python train.py --num_hidden_layers=16 --hidden_size=160 --n_experts=64 --experts_per_token=3 --d_expert=128 --d_shared_expert=0 --hidden_act="silu" --moe_layers=[2, 3, 4, 5, 6, 7, 8, 9, 10, 11, 12, 13, 14, 15] --router_score="softmax" --normalize_top_k=true --routed_scale=1.0 --balance_loss=0.000246 --balance_bias=true --router_cosine_scale=20.0 --router_bias=true --init_std_router=0.0106 --lr_router=0.000682 --vocab_size=5221 --norm="rmsnorm" --norm_eps=1e-05 --tie_word_embeddings=false --optimizer="muon" --learning_rate=0.00784 --beta1=0.9 --batch_tokens=[65536, 131072, 196608] --max_seq_len=1024 --train_tokens=476500000 --max_steps=3844 --dataset="wikipedia_en"
Below are experts of layer 13 (counted from 0) of a mixture-of-experts language model. Rows are named router (the router's row for the expert) and show model dimensions 80-119. Each number is 50 + 12 x the weight over its row's rms, rounded and kept within 0 to 99.
Before each expert's rows: "comes before" lists some tokens at least twice as common just after its tokens as in all text. This comes from a sample of Wikipedia text that the model never trained on. Tokens count by the router's weight.

# expert 18
comes before: ",", "–", ".", "%", ")\n", "),"
router:59 64 39 28 39 50 81 56 79 38 50 57 67 58 49 23 53 67 60 37 44 47 48 50 61 44 29 42 59 66 63 68 38 34 38 55 44 48 70 51

# expert 14
comes before: " |", "0", "1", ".", "2", "3"
router:49 50 24 45 37 86 59 53 70 58 36 47 55 54 43 48 41 47 74 59 50 54 60 52 49 50 30 54 35 47 57 63 55 49 54 68 60 44 46 57

# expert 28
comes before: " of", ",", ".", " and", " to", " in"
router:56 41 49 44 75 78 45 50 54 40 57 68 57 57 37 52 55 43 53 31 43 63 30 36 55 55 52 63 65 58 66 58 23 61 17 64 32 47 66 55

# expert 44
comes before: ")", " (", " |", " and", "I", " is"
router:55 55 37 34 52 36 30 60 58 42 52 34 73 69 25 36 45 43 53 38 57 39 36 45 50 46 65 40 83 56 43 45 40 42 28 61 45 42 48 45

# expert 1
comes before: " the", " a", " his", " T", " K", " L"
router:68 63 38 70 58 52 60 39 20 64 35 48 61 31 57 47 49 55 30 65 58 76 34 59 52 44 57 52 60 34 49 49 73 56 62 28 54 50 50 54

# expert 39
comes before: "201", "200", "202", "199", "198", "1"
router:52 47 52 76 69 63 45 70 60 57 47 67 23 46 55 69 52 59 69 44 53 57 43 39 60 48 55 28 51 22 56 62 36 45 59 66 37 38 59 49

# expert 0
comes before: " |", ";", " |\n", "%", "–", " |\n\n"
router:51 51 39 38 37 67 58 60 56 52 35 17 62 36 49 40 57 63 53 62 44 47 48 44 35 55 36 40 28 48 56 44 45 42 68 54 64 61 35 49

# expert 54
comes before: "\n", ".", ")", ")\n", " (", " |"
router:46 65 50 42 49 55 60 53 62 53 43 42 62 40 36 40 42 77 43 49 45 40 40 38 50 40 58 51 39 58 47 51 66 63 30 66 76 41 51 51

# expert 9
comes before: " to", " the", " in", " by", " a", " on"
router:54 55 46 47 38 50 42 60 61 44 36 46 27 55 61 43 77 35 40 64 48 55 11 67 52 53 52 71 60 59 45 61 50 66 36 58 60 42 62 42

# expert 20
comes before: "-", "==", "|", "===", "   ", "The"
router:55 49 42 37 16 20 43 47 61 62 52 40 64 41 55 52 59 78 64 46 51 50 78 40 45 27 58 52 54 27 49 44 57 50 42 35 62 50 56 38

# expert 50
comes before: ":", "\n", " %", "ph", " information", "==\n"
router:31 72 48 38 55 50 71 41 63 53 42 45 51 44 40 64 58 70 39 61 46 65 50 51 50 57 46 51 48 50 56 49 39 51 60 68 38 58 42 36

# expert 41
comes before: " was", " the", " is", " a", " also", " had"
router:32 62 48 43 53 45 29 65 39 58 35 59 59 42 44 73 36 36 30 58 40 41 46 56 32 43 39 42 38 36 54 39 52 28 48 66 33 52 38 51

# expert 61
comes before: ",", "\n", " and", " (", "\"", " than"
router:35 53 53 53 50 69 64 40 50 56 74 56 41 42 37 21 58 45 35 45 65 54 22 60 63 55 56 36 59 37 48 68 25 53 26 60 40 23 56 56

# expert 25
comes before: "ing", "s", " of", " century", "ed", " also"
router:48 52 42 10 55 60 69 27 35 53 31 61 42 54 49 51 44 49 58 50 49 46 46 37 36 72 29 38 66 64 60 63 42 69 38 48 36 43 30 52

# expert 62
comes before: "i", ",", "an", " (", "\n", "o"
router:61 72 54 32 59 28 47 70 34 39 76 51 55 51 46 51 56 45 60 40 47 51 52 51 42 61 61 30 51 75 48 79 53 68 51 46 41 36 32 77

# expert 29
comes before: "ed", "ing", "ion", "ions", "ation", "ance"
router:43 46 41 65 51 52 40 58 43 48 56 53 40 48 42 50 79 58 55 43 46 42 38 27 48 80 56 37 51 78 60 53 49 58 48 58 35 64 76 54

# expert 36
comes before: "th", " ", " |\n", "rd", " Votes", "nd"
router:28 25 27 43 41 45 81 58 51 42 58 42 57 35 59 37 38 70 49 30 66 33 51 24 58 59 43 34 43 44 45 39 36 38 52 55 46 55 59 55

# expert 19
comes before: ",", " in", " and", " for", "\n", "."
router:56 54 49 45 48 78 56 28 48 45 63 49 75 33 56 45 46 43 45 40 43 58 15 45 41 51 62 42 53 54 56 53 34 69 48 43 42 32 61 51

# expert 10
comes before: " |", " ", " |\n", ".", ":", "ue"
router:44 49 43 42 59 65 55 18 79 62 38 73 50 25 34 58 58 70 44 49 42 61 49 48 42 52 26 39 43 47 57 44 57 58 48 57 65 74 41 62

# expert 49
comes before: " of", ",", " in", ":", " and", "."
router:51 46 74 37 71 69 50 45 64 67 64 74 73 56 38 55 44 34 45 45 48 57 33 50 52 47 35 50 52 73 69 57 43 48 39 45 27 42 72 39

# expert 40
comes before: " the", " ", " a", " his", " January", " October"
router:83 53 57 52 48 43 57 57 58 52 33 69 31 35 70 27 46 29 30 47 53 55 55 62 57 57 46 50 53 57 40 48 59 51 74 28 59 75 50 48

# expert 4
comes before: "The", "|", "S", "M", "B", "C"
router:51 46 61 42 56 39 67 57 42 70 33 57 53 51 49 70 45 35 61 55 67 47 62 59 52 71 39 45 54 44 54 64 50 17 43 36 76 49 43 50

# expert 23
comes before: "s", "ing", "ed", "ment", " of", ":"
router:28 32 60 41 53 68 47 44 35 26 40 64 61 44 27 55 45 43 50 31 47 68 48 46 46 73 61 49 58 60 70 55 43 54 35 46 50 28 69 60

# expert 5
comes before: "0", "1", "2", "9", "8", "5"
router:69 44 47 57 24 52 49 22 70 57 42 64 48 54 54 46 56 64 50 43 62 45 65 58 31 23 48 47 47 53 19 54 43 36 69 41 63 54 45 43

# expert 7
comes before: "2", "0", "3", "1", "6", "4"
router:52 41 54 44 72 58 54 31 43 57 23 52 65 31 48 54 43 50 66 56 64 40 80 49 53 59 46 51 51 46 56 47 31 31 64 15 63 56 62 53

# expert 15
comes before: ",", ".", " in", ".\n\n", " and", " of"
router:50 69 51 31 71 56 57 58 54 40 67 60 69 55 35 47 50 40 48 23 45 66 35 34 55 52 43 52 65 65 50 54 37 52 16 62 46 38 52 37

# expert 33
comes before: " The", "==", " He", " In", " It", "The"
router:57 36 47 57 61 39 27 62 56 48 53 51 57 67 64 38 45 32 37 38 53 50 69 41 37 67 46 28 57 27 23 61 52 31 42 54 45 35 51 63

# expert 30
comes before: "1", "2", "6", "4", "5", "3"
router:67 35 53 48 34 43 69 51 63 53 57 49 48 39 50 51 45 73 69 35 52 48 45 48 30 52 47 40 49 14 50 47 64 42 40 47 67 44 42 53

# expert 35
comes before: " ", " —", " \"", " +", " −", " N"
router:57 54 31 43 43 44 61 43 47 56 27 63 48 41 45 57 41 48 47 58 57 59 60 39 42 32 44 46 48 39 37 37 46 41 67 70 52 61 21 39

# expert 26
comes before: "|", "=", "199", "202", "200", "201"
router:56 40 49 59 85 43 63 56 46 53 28 50 56 53 33 79 40 64 85 41 58 55 23 46 60 24 46 44 74 65 45 45 61 57 57 73 69 59 63 28

# expert 52
comes before: " |", ",", " (", "'s", " State", " City"
router:38 75 48 32 28 67 41 48 60 53 41 74 59 47 27 60 41 55 53 55 57 55 55 47 55 44 53 59 25 58 55 51 52 75 44 35 49 60 56 35

# expert 17
comes before: ",", " (", " |", "\n", "'s", " was"
router:61 57 59 38 24 44 40 67 45 54 76 57 82 37 42 37 41 38 48 32 43 38 50 44 43 36 61 50 47 61 62 53 30 54 38 52 40 35 30 52

# expert 12
comes before: " and", " ", " the", " which", " but", "000"
router:60 48 59 46 60 25 29 64 37 64 23 61 71 55 38 42 42 36 32 32 54 48 28 46 53 42 35 28 62 50 33 41 53 47 51 58 46 61 59 43

# expert 34
comes before: "ed", "ing", "es", "e", "le", "ers"
router:57 40 46 58 17 38 63 52 48 45 39 52 43 39 40 61 48 59 71 62 42 56 61 47 62 62 46 44 61 42 38 33 46 46 41 67 51 39 73 63